From a checkpoint of a small mixture-of-experts model trained on Wikipedia.
Size: 12 layers, width 192, vocabulary 32768.
Experts: 480 ReGLU neurons an expert, a softmax router.
Training: 439M tokens, 6764 steps.
Below are experts of layer 3 (counted from 0) of a mixture-of-experts language model. Rows are named gate (a neuron's input weights, with its number), up (a neuron's input weights, with its number), down (a neuron's output weights, with its number) and show model dimensions 0-191. Each number is 500 + 40 x the weight over its row's rms, rounded and kept within 0 to 999. Numbers have three digits each.
Before each expert's rows: a language model's description of what the expert responds to; "gets" lists some tokens that make up at least twice as much of what it gets as of all text. This comes from a sample of Wikipedia text that the model never trained on. Tokens count by the router's weight.

# expert 8
What it handles: Closing punctuation, table bars. Closing brackets, quotes, semicolons, percent signs and table pipe separators right after numbers or names, e.g. "5–21)", "1899),", "0.57%".
gets: ")", " |", ";", "\"", "),", "%"
gate0:522492455435502485520524518519508522465478500562433499537544550431544476530453473530562562478515439528449455512472493560480483486491469491491472511527482523525541517503506516480444533496468515525473475518533567552561475465468491483455448479569509565509607431503508461539440557516481529474535474476478429456476419476556499462509524416509503512579482476530551446441525494585464466518455518456505496488456528500418513608504456520439508532511515540501393473488496517540493545509540530486456425528452525463426485468558466489585480574456478518510500572569425517491551525458500522541
up0:522472491438542515503496481514556507476465501548474488553579519479582436511492443539530507471514463553438448508536490579487435501511513507474437531514494506535520545512498505421480544441490563566480494524510541565528500486466491415468452508582527548552610454489528458566448573526469531481514495486477482491493422477561519458529514435509500469573493506501527479467474470561469516508477518448489491477460531469447541601482428555432502521528491532492444445501511496519542536501546558438458431515464500462446470507531510533556490560510516515488465572528411556444512534449468525563
down0:445491567466477479540479493531497436500504479496472526468477502453443521515546465515475494529471516483439523479445520564546434531442528443481529463512500529527513548559529383491471511455593518483513466503487482545423546513498512502543509493550476506518534526519492514555543473509535535452490470536455551459539465466467493480484446540493474483456485498468502545489443533421559426494475522498398469462491537533534502542474603448563526499544573522564550466520515450463482519455492534578558399603550561568487558484466435468495534515472499514550475508544491602464483471489511488476

# expert 1
What it handles: Commas and coordinators. Commas and coordinating words in running prose, such as and, or, nor, but, and the comma in "that is," or "as well as".
gets: ",", " and", " or", " well", " time", " but"
gate0:504432431429533484513498476512478584513468491476527463438513511451547561477477579464480482560487440434545565449545511524474530474486508521546481484452508423473541495487476506463499473498545450482483522427403553562601504501481506501463502476472443517503509542415494494513507493524441538547492433530447565634484462494524485533443409549505490542511500491442492554455515517514521557538554413544562464546477501463466520503498547528477526470485500490575530503467505529469513463435454537480490448518486573472501505473557524506505489433396475516531479503544536519530543534524538485517
up0:551488442486518476399503461528524499509526457464498547452434477577516444507582511464527474524571461575506527494546485527514444511435482492509502546519528527472462464452425525550507436615477503451508513526581474450499498435529548517626536483531491508490464449437523480454511472485500515468492511587528530525538548428457520485466503474464492487543534476499563455539543494523412441449484513524499476511410508550473455538545435553526532592463456518535508500458519457537481498533507488538552541552566524523496531454456453466513547550477524435454513519546508506498480485477474527478
down0:513510447475502470449492438525486528533517567572447486502544497505560610554553502507498523424529518485526484460565473542437495487552506532499469521531502501489536464526460451409480447441553444509476522535447473467538465447490521507495550447445510522477502427493503481429513523461459490486488434546496451538472495472500482522526496442509436486439452456506509480502561465511525512506487486488502477528470596556500542469453436546545508489492419442521569472502508420400564444499442424489527531545438567508517494465476462464507488570418428492434538503545504449456509513470500546525

# expert 31
What it handles: Numbers and name pieces. Digits inside years, ISBNs and vote counts, such as 20, 19, 978, plus US state names and surname fragments in tables.
gets: "20", "19", " (", "18", "s", "9"
gate0:428548485479476516458428544483493530464487550552432536565422528455565582499553535497523435439477473513546579547518466456525473538463506409476508539515490458441552485478511484513517452472515533521553456475496566497542512454521507541528490547523475462489504540519536511536527489514483549547507487499556480423522615441549581513518465440498544481513497546414590401477472529502553505464460556502543460563431524483492524452539542576483498533516486473520510487529470557473503466476520466489512504504519512492500470538478502450501523474503417491495458531588560415486520488548552529493
up0:475553557515519506472500569527488498535459467527510486624490476463502505487533448499466439405548495473496536569492430487485541460478495495487472488450534426416420518455449412491519513456550458484548418544459508468461483429529476475461478578534501502509563542552526466576471446472476508498548488496474463463503549497481499447485483519475535513465458440498551478521479510477457478444477528480563500523502471475572520436520565541566534536540510565536514460429407508494596523466430484474521534579459574464479511515511484480494569496534510483535501509558521530502479520538493450545
down0:545444571430587439465539516468430517495566499560469501484465481522487489449446456487496547468567518582450563529520513538527541481457475517533485501527442503517497484511493522530498464462554493494441441585569505511610492549521526557533489461482448508503498540544491516517567517493456571450515501480502424461504473486500550490493491472496588467521517494561378481530555500459515519555537480377527432478525527534498413454537469546480438519542518509539452477460469487511458558564518499513461533426504483498516545524491482493494509551483470544454491482474499523508432531473454527442

# expert 17
What it handles: Year digits, technical nouns. Year prefixes like 19 and 20 and long digit strings in tables, plus technical nouns such as engine, testing, software, Steam.
gets: "19", "1", "20", "0", "2", " a"
gate0:523379479476506489521529505505507483515463456500494474558482537443519554534527487467446527494474506486470552566538606510566494507601433508511560491551473414479508550525487495478482547478454538499530510547501492546491517524485551419476503486466490540503490513531485445463483516573507495461495444548511498463512504542550516498495431489352556508555461416489511607514544504469420500495477502489499503448543523471518565503538441478517518573481517478454478582493472511518507593531509512460436531529502522476487504515509495550441494471469451445549543483527584514432497533520583536499
up0:510402516526493480490446488474470425503500507538567516475506447490474500544518467494542441515500566509477548492483554510507434525523379547513518464568450536501416468554487489469554462489409540487494519508529486481531453492502543543518506475521505474400491477541444478489442464493556481513500456482465522486521512500543502438569474499425462479509485479474564551574562485455516486488456523485471460484504539502526470474546464429538554447560568465462466485520459548510471471509468461412518490540556479476445439476517519607426489533524482483483538514509581581493473541538578484573
down0:538506468517487408486498514502492486530514446464512570480591439472471523459528585456484544505472485494496492450530464456507401515516446505556461524545561454476550437523607572529531496588537493512469555517510466466502526506531486438511466450481509526499517544557484419523531475499434505557520486505528542463556508496485464546570443538481475524544492475488514561490471440512570436512465499568510560523475499500474461584462479521501487488497522478442447482521482497453484523529530476457492498466473553490502482419502445468470426538520492462467527539617478550484432476539414582504

# expert 26
What it handles: Periods and decimal points. Sentence-ending periods and other end punctuation like )., ". and ?, plus decimal points inside numbers such as 81.74.
gets: ".", ").", "\".", ".\"", "00", " ."
gate0:481490452463495430487440491524534464455460509470498480450490495483475483530531486415517485527453443481484506446535445598516462522490519491507446467509473484491533492545498589442462525530457450481532475546524511527532457538507535591502405500571527460416500478584495533522502564496510529563451476538482482528496525487573492452490558561477517510561438463493451551531510468600530457475469541526468470466514572578525563493483520458540380479550531497472484498537467505483483457510450490492511472528551530469492489449498528514493446470499484538452544459475469521445474512391540608484
up0:501511535470499554552566498452449565525530452536548509556524509470522543440462529570499555462508564467511495545454516423477526458498474489499554565474535523489432477443502409548570472521522525508440540496488478421440534464525458398468555490459453535509483527427484474496503483491507488468577533450489558475533429519440482559494454469547492474444547467519529468466510515421464511527466429510507514505496484405471446534484453512464536545497496442548529493504532458520539591452551515491484501486448454554512491527542498478542552557471540495557515550531549470498573478554463436479
down0:496452533480433498544513457579447475533571535457466620524479481499502572495484558482502451419517507499544474532427456468505447534532558448549430472534520511509488505509453481424498518419490536431517509528402506470514471544553514423454461496480518537465534501474494455511519524486502462469460509473435472503493462539417436568476502537539547427528507492482515437469571512487435536518485486470482513537434503465559528484523453466534538526457518557568509511501484410514497492515509546478591515475520560462448500519421483453492472554560535497474451479535497518516436418493497516487

# expert 29
What it handles: Month names and dates. Month names and year prefixes in dates like "16 October" and "in 2009", plus scattered word pieces and nouns such as funding, forum.
gets: "20", "19", "2", " April", " March", " was"
gate0:532521509522542527448506532493459502497564511519410476484468573446542442455518522466489481519526469523546468465407491508544457501516543460479449464437527446477468508525539479489485497527555439459561560423495588482502505504555486520470468511499529413498476543446469538508444457503435528531491488460507526460499539553516467428509545479558500496470522524503452513558520421545507454547454482447465488488470412473549402448475476477465568492474495427535520491539529513443401495493548553440515548457394434461461462491434527555513497481463495516508436505569503511463500448486475464509
up0:533518523560544527481519482542454491446527487471419495518523457479522459517497549495473486533507481484472391422413445449491465552450520496516487501454547465469503524520479502465492516566571454455578506434473605501520523517536474495446496488529511408417507556434536482565517422497453548512450469505498512456505517624508477496527512497577476493524494524524482434499499437502509418494536426551482541476461492516506415457516542453476557481484532419516467474511517491561486523547528515508497529518460484464463432505433448508571504473503422519524449422503502547474511498525459512510
down0:472568511480534543458475508522599518550495575528486517451543566501498529440520522513475537524542577513531463501438520483521454435442510449485462532432506440470511485497477551510470544519498431527553462559501502608538440460536484429582581444391469557472547443452462493525562506468511516433517505546530520467468518488439514455506518487507479436500545416491487487507491505436478530489450528534487513478483516504496495463556494542510572509543491556502480505462491511456539527450489508437510452443472502484473501495500498522451533460512553590536491394469498506395528486477506446485

# expert 12
What it handles: Table cells and year endings. Blank or numeric table cells, Yes/No entries, and final two digits of years in ranges, such as 18'54', 20'04', 0.
gets: " ", "0", " (", "18", "00", "man"
gate0:387527538551456545460557502455516559508499580562457461501490473485552479495451433478527495546488474529510488510536444577539505495525517495526465453524560500487468496549525471512452448523520485515566507504506492496442491472448448452460495495500385425456518503564493511475493521497504491493568527437478516455522534504507508488473479570540568497521445605500489490605543564509469511507424472558504495547518503511523477565478432573445491504502503541454480481466465494452513550574535555508478526505480462454459424466461531586577513483528510514508558518506539475429582490427480494490
up0:512469575561509477497488485445524487499461525490382567497507450513474465538438505506472487504523476460453486486456490521527456482553511491506513482494536528454409542486488480559493512535488471546503536520514464571499536549558555402532473497514442531443444513519539541515469581516536531490501480506399498439440424532465560473525524546480527583499438465517530556527508568515549523541554478462525467492510548482506524496477545474409526526468480531516476514509526428452417455507490480467438410518486464512433472557529571489496489572473584492467511499473495476502466448439451551576
down0:469542435544510532394417451429436457443471498461463477449458504485507499455483546487424521466562558486505395548502471544553439454543446484461490530542517514592483615545449477528484496515470548476505478490511469503506479489509537549478465492520441438527552529491464497479494439489496525492459431428534530547534551551491546476430536542433486469469485472476573476437509490527485515435504538505484438480431507519495543481529539570454481455525479522524489518516493496470491490483488466521481454500469487594438517504529501442525449492540584514505547488525445545470443551462444515517

# expert 25
What it handles: Table cell separators. Pipes, colons, semicolons and slashes separating cells or fields in tables and stat summaries, such as "Height | Weight" and "Pld: W".
gets: " |", ":", ";", " /", " –", "):"
gate0:560518516535455491478496511464492488421442542445486519525463520475456530489462534505500517527450522426496520498583551489477449481498517481546478482524525441564526470517523465530451513513495552609476487552510540505477540475473561541479419483489422542431473466516547496501489469498455532552502431449545528482441478475516526460573492490452511560461539528381495535445466533495481523517461531536457523491505477513510551512436468546460526436506402466541505508445503476516571459480410530533513437565471444470498471512495502531466482489408451582448518475465459473449526416480490436445
up0:458497503486547532436522480609480529497600503563500463516478510471553518440551441513499459469531479609466500520489528496495443537483532463566546505490580528442499568488524534474609546491491587445542497518510451502544445517525475476485583523513432515501525490549535529507548524505485513444483545519473463502489519569517502581501420473504493438492512474481533498476452467600533444461554490549496461530506545480514502417494539462469474522472505567477480528406499478502493549543483434506515482476485502451504507489546515452525435422560489430529534510448586553494509519505494459518
down0:489539533505519420564466526511464443470607548446456526568488592469505491433509536481580511500498412511489450562431448485513532507491500462476488509541473485491576539562491480513491547508499528484487510512528450546521460536482483453456525568570482548541483552466574470542470527542477451544501475501476496513446459481505490539526553494536501497454474481425506531513457582447453468428528497539524548499445572472558508520586562507525486513462463428422465480508517523487474430474444514474464479532472529548500557474560462463460499450510501507408486511498544463496552423463552511460

# expert 5
What it handles: Non-Latin script bytes. Byte pieces of Sinhala, Thai, Korean, Arabic scripts, plus symbols like °, ′, en dashes, slashes and LaTeX subscripts, e.g. Á, ə.
gets: "–", "°", "′", "/", "_{", "-"
gate0:485520557512536479460525497460562515494468446519629446461496523443517566539530536476453531513491537509491456491506479553537502495479509507403511492456431559468472549536502534549540527553509635455495514484498474475460556523490551524506463534498440391613552460474454503473602416497494539560481516511506533526561443524516460482545553505525539554555528522527476482524514496513523557471486470489434535460511518508470519472484481500533507483505517562514430477464512436467528454520607526471478469515509480473493463524481430519528492532471478498447561570486501423509500489460557461500
up0:519467488505573520499427485563534504508484547518481568552473509498516401485596489494483519500545561527489496443485558519486472483495542478492524445445456534588581512490506482463559472477551468530510548518554528488502500473506535485515437485548615464508522511516536438522512452490479576522522568528477500467542502596483491512564444539464579497551480452496545483535469536454505593465550449480597523510481461469502455460526498509510469481538494499447490475458443505481535527540467491510556460428483423474510531516530465440522505579529560482509505419493585531458458538476452529550
down0:579409514537531459447499501499612513446503514558495524500468461457443473473573395503457566493529482492439497501541527469559514539484407487495532494471503514452572419465490421458518534460450479496456509557473464528500496501505482427491444469555517528484561480499519483465417480432495533524556468486535468461542494450449559497511423533456531463497594455474437484500472486434481469495488443492520523436495449470551472508522507481537517462460509507434541505541427470457445542538444437499548516500526490483475546529584461491484456563501527508522512519461454497467463548491454519518

# expert 16
What it handles: List and table breaks. Line breaks, leading dashes of bulleted list items, and table pipes at line starts in infobox-style lists and tables.
gets: "-", "|", "\n", ")\n", ".\n", ";\n"
gate0:483554515516521535509489563504498559462571501516504544559495513542511475510507502504461508521476537489540419495489451522528494476560509576492474493536529473469529473531525514480431478524482528468543482547506500476451477514580505491460498496491514496491502479452468509545440485614518617491487457486483587426442396482504539436483478504448478492457502473467489513484504461481529490431585452477522438532485511500469509479569540506447501534552491525556526519494424540565571482499532524572482553512537500463489526533539535442447555424578498519543440566537516574551532613512561442520
up0:540450525470521545619495492542610603488490519456492500517484518523555496482461484499520490520483607524549518530544491521469505442535512521475446528509491521484463464465545504496518448574542546505454475497463477464500560525503468453401478473469474453545559518515485573533500497545542527484461470461477577470527511479510509501504497483436487458521544483478513547481479465490463540508628520491478520570457477500521606535461492472467412502476552534518513509513468500465604498482502488483440517475578458515527547464497603562418519554505468522504459417510527552472493521513536477507
down0:554488491516478499437484551477519537561493506566514495517471436546503493503497533485504540578455443480510498487498526481514550526483428541545490527485520585419466424494495521488485527493507468522551495528470439456428505554520498587533512455491481518480433431471513445499486474555503518525608488540488452521515542491527461505535508515494526502540473589535450494517460594530522457533509482446486477521518529519543536399511455549457494456506486526435470527489532501558515519548544445509516516467506523499529534499595534452527516548488570580494510490484390464595432482416441540577

# expert 7
What it handles: Mixed mid-phrase words. Loosely related words inside phrases, such as surname endings (Miller, Berlin), adjectives like nuclear, civil, territorial, and bare spaces before numbers.
gets: " ", " (", "'s", " as", "19", "10"
gate0:471462497530507523525564520443478553483430482500514537492483463547500485500487531500480542471417499477466506482510489518526529477509476474457484458534541504564527504495461521403521543492466496538581519583494494520481493506482445465517457532540472568550432537463541500519517576545541501474493432483537455525502541482497514527600520512433482563454450519541436593525529531573531462544485590525509455517461505490495485508496472472464520400501485519456571572503489541493506461550551417609564541548530541506512468487526511547486573507509553512443507523499459398553491532517509400478
up0:439523443530476499519503571521507415524497505523517498485454473472490473537494487528473500515503513531504490548469472528454442549443565496535473489468469543453486483506468461495527483538563520494576463479503588416522420450435538465535516565474473462447600488493425535499541472479453546540563448469408501447470514521490494508453496429429590397508506458442569489480482520497475517533446502464482492556515518452518484464561505483474529583434495495520418507538466521482470601502435594469509530507503507523513498579504525431476448497478450485496564459481500475465484514467526517494
down0:504533499490444508525418519521508471523561443470535422448565538454495471541448498474510481515521458513521552526483513464412473513482589512576472583467485398463526493475487469443460556465513526482494558488594483571469539488530517498450490503512445479478565568459481503461464477469518481479485500429469456540512530477471577478524507488478439445498423565518473477489509481455554529496473516447422509529524529487551545519423498502523459535450497510563531515498552520523506653544544529449520508471477513480543484479489478424557453496488502514583454464515548481456479476478542471451

# expert 28
What it handles: Single capital letters. Single uppercase letters in initials, acronyms and abbreviations, such as the A in "Brad A. Myers", U in U.S., and ZAKSA.
gets: " A", " B", " K", " C", " S", " P"
gate0:478542554512456487517554532504509565582558523489508473498557490433518563499515575484483521395479507524538529522539474462457512415529477523514550457435559474510537459488501498597504494522496475475560537516493578597514468504520450452478481505509410565500464542524451461469503531485460489467478551470500505445521509586533491519544563467562412476538511459557461512532550483561516526533494491457539480534504532493544541522510465522479595440489458499538512479482460578487520462514483505481424515486445445511472496573506478478464492553463435515565533522503483500483494485522632508440
up0:556450433470498518466445476489442420471424531496494482553452470575466490507482473503484463574534487508479482473465528503570466568465513434507442529538463535515475493465452530434510439490519509517496518486437446436500504479525550581540508517475591441468523447480497470474524500503574466507506448518483503527565475420516474472476439511496583515470471550469583521488452504436458465437533558517490565457447488520431506432510461490496470588453576494469495525480520410551462524489496515513515552558540541471512514490476511540455488479569540481426463435531554482510523538491464525565
down0:529535482483452471477438450512503516512501482492498468485472527558495476493459400515451487463489438501519500504429500520407512540384422453538454531509536570532561450502556514508447468476451444509496463487457485465516497457439468476509524380550531410413517463530541552532523528551515501497465470524528634534492508515502452442481515470484464472452478517457527487465455505467509530460501498526487473562491461444455513512496518476465482495510462516515534500510497469542492517489548423579503425524522468533457629474523545504510549487482479490424473498502531518470457543462556557442

# expert 18
What it handles: Table spaces and list names. Blank spaces before numbers in stats tables, surnames and occupations in people lists, such as Bernstein, Brooks, chemist, and dates.
gets: " ", " (", " a", "19", "18", " as"
gate0:494466501447449529536565581438519462480469484495516501463508477545536418524504537481501561495466497453448500460457501519509487525510549551515485454444504476576504485544492496463543536454478469505458537536462543439518470520572470465517555453544467496525475446599478526467505496469487484494495534463551514595503538584591470485522473477487501506457516519465515585465502472458562522530497495580414479442449490492475507553454526545493475569412497460532569511452492526463560477450507467477539413551539457494482473469552449482491509437503542567442426521567538433469461547514525471461
up0:499505500499451501540567548460519473446430459488512563418483508503542496530471531543518540489501525454401478468527575519531509518520552514509441471455481465609520481534518537468532487474504405542443508543457512461508554503508473464572533465556429500514506500571497488419504510497469476506547568483614515554520544503516460494553469531484505502454570474485503523502475522536557509473479492604420541493465469541451498516502491513453542534482464472519512445477526469407539500483507476466589479527559417516510493479574475465462498416495512529478493505586506466481453584537543516491
down0:536449503511452515491480508528512529469506550471401470479449523505550566467477408577518397483514487528476452438444560471421484497545449509521571497463510517448446483565478502508464479520585501436468476420420488504518505556526494578399451495486536541464490509527502546535499536599516466491504472521469517475579477446485522449542479524483539515518474492581506527518458462497568479504480449470523430489437514453476511536528519480503511510526571544462442471454521494485463481448443533481563464436551578480533513521445483472455563479469510550530462510499535498554510454491478455507

# expert 14
What it handles: Name endings and numbers. Later pieces of surnames and place names (Buchaczkowski, Tamworth, Sebastián), plus numbers and months in tables and sports fixture lists.
gets: " ", " (", "4", "7", " a", "20"
gate0:493439529502449502529577479484437477498448492560475492432481450551535477529560504536505445490494495504470550460505453572523505464458462474473460475501490532553483553473440502539537478551481526477534464496485534514555445460495443588393464535573442541552443477497472504530571494536488460514555543480468466549500474464555530430589450464393433525500455553570471528506483498527508472552563546524509524532521464476431554564488566504538530454473539509464520481515520498514487451463502499505426524441502482459500514497489523440478559510503568486556515508508497467442420435544478519433
up0:497555500525598521519482446484485573496458523451511461554548475511468469471502502511458491568489514541558500488506482472483478516480550533528518439551467461477506381538527449360503497532553533588512525518507477480544534442501467494504527466468524505509517588550552484437412500415463518487507508530532475510449457479511515582502496533497519500511548480438553541484500512420510495454413480524509445491506516479565491488534421502489430474540495459493469488528526536552516533523515466464574483560555485548472513507549519564465447519540459518414450527493490481524520624472500530522
down0:513541446494506479541506420519563511506568457492521549478563592498527561535488500465464437466468460533524493533465534438514484503511470491604482472485492532553463488492522486482382463469533510525509530511553521492504562487546511434504434476535451478533484527481468440545528514540466561537398562485512482510535451516489475578560517532464489479444489463490493508542456530478502526510482498499500401488547462475464504495590524412524480536521518495422518485467543497476548469513434492557445474443424479457510413441517488500524563482527546436508515482496454440543556605478522496512

# expert 4
What it handles: Verbs after subject. Main verbs and copulas right after a sentence subject, such as is, was, described, located, served, released, plus section-heading words like See and Production.
gets: " is", " was", " are", " were", " has", " used"
gate0:519538533538456455479508450500479515577478403543519485553509462486492495463543437461543494484533482510496520493419396514445446450500540526509429516476583549447528525479420473399462481565405520555494495560485480429506471525513554489440459526484483489516502453518540510487505457504479454597471509485500502479525588510494556463509515502457468506511528470507556512464510551418522536466452478479443576431493534467481584489556464474567560492541432512541467496479538440555506520487492518524502479486505533524457493497594461561509523475525412499502455481508504485468529455513570517493
up0:544559437484538545503552527532507479435506595454428552482543553529516486456484546579482517504437490431496478517524531494588558544511491481499521502536453527567473448516536482571522511458558540522466504429511489554467524423502396496545613472528514520481426533512481487472487550485539486478483521585518476477516488491495410546490577554494529497470458563507484541485514533528490538463589538475553440507498502530492455523458539500406473496462557493525517517441502508494496518494496561465497521472492504538471559517425569492495464511493548472549584509515468551570477547505482505551
down0:507466446496456437458516496496513502579528545457504521492517469489455456436483593508400518443513447556571502524512470471510517442471437505459508444496540383492486544535501522571501505500545518510465535487522525478522459587495541457530463473448480517512421444458422490512499521547551492514521468476507533443480500458514476508495495468493522533400479493423537561515466540478478460539458487407491454418517587549497439480487526519483455525526512557595532486476459543494499492522486490480473522539582522523562557543536536469501532520577507513515507474480455458512581500471593470507

# expert 20
What it handles: Mid-number digits, country words. Middle or final digits of ISBNs, codes and money figures, country words after "United" or "present-day" like Sri, Mexican, Jersey.
gets: "'s", "1", " as", "2", " States", "3"
gate0:499484479457480506488571467512546493496446446454439477499524494468500520573516535454497455468543527501544500533467509463550478533486521415450528470507460431517542543409464541506581564473545416508503579510466456516504457523485568451437517496564431485459592521520504503544473517496554458480452512439542518419483495485532478476507523536429507473492517531503453529453495470540502461489543480594435444480513470447548542510507564516515473588556519544504450485518552488484420497469569482570491540464502504560552508490512475450460487484582476518435452467519425483509530439474512563485
up0:539531540540526520541449487494506536580518528571484507494443537468544426431498491559461528473477495517510500527528480531497502427547535565440525540505513430503490445568523505501428452533480592511459534494529501455454512386537435460469500513508542499525478495544525471513483511471491500511505519481458526444485557481492512505495443473515448456417486488523532458575497454523455508494482565452528553534453578568450512475534422479492549464466512515473419513543468405530571537502495524509517433529477463440373456459543578535491531531462493503493553510488553486479496548457539507454
down0:521530493487521523565401568514470540466524440470508517524478528492485550509466523480505544514491581471528535431528499542467569571525487531506523533463545500499487507511474513393470503497524457557455509486531560484494460449507532511477423515483495507493488490519514534442523540601491537513510512482584576552441536448514514564444500561563514413461485492504551455551459463531532602476500439503564408509515441495493500506476449529521573460494533497463514482486481416483527497521516542520463495472474429468510474482542531503512531518459427565551512521481563428552466576487579508560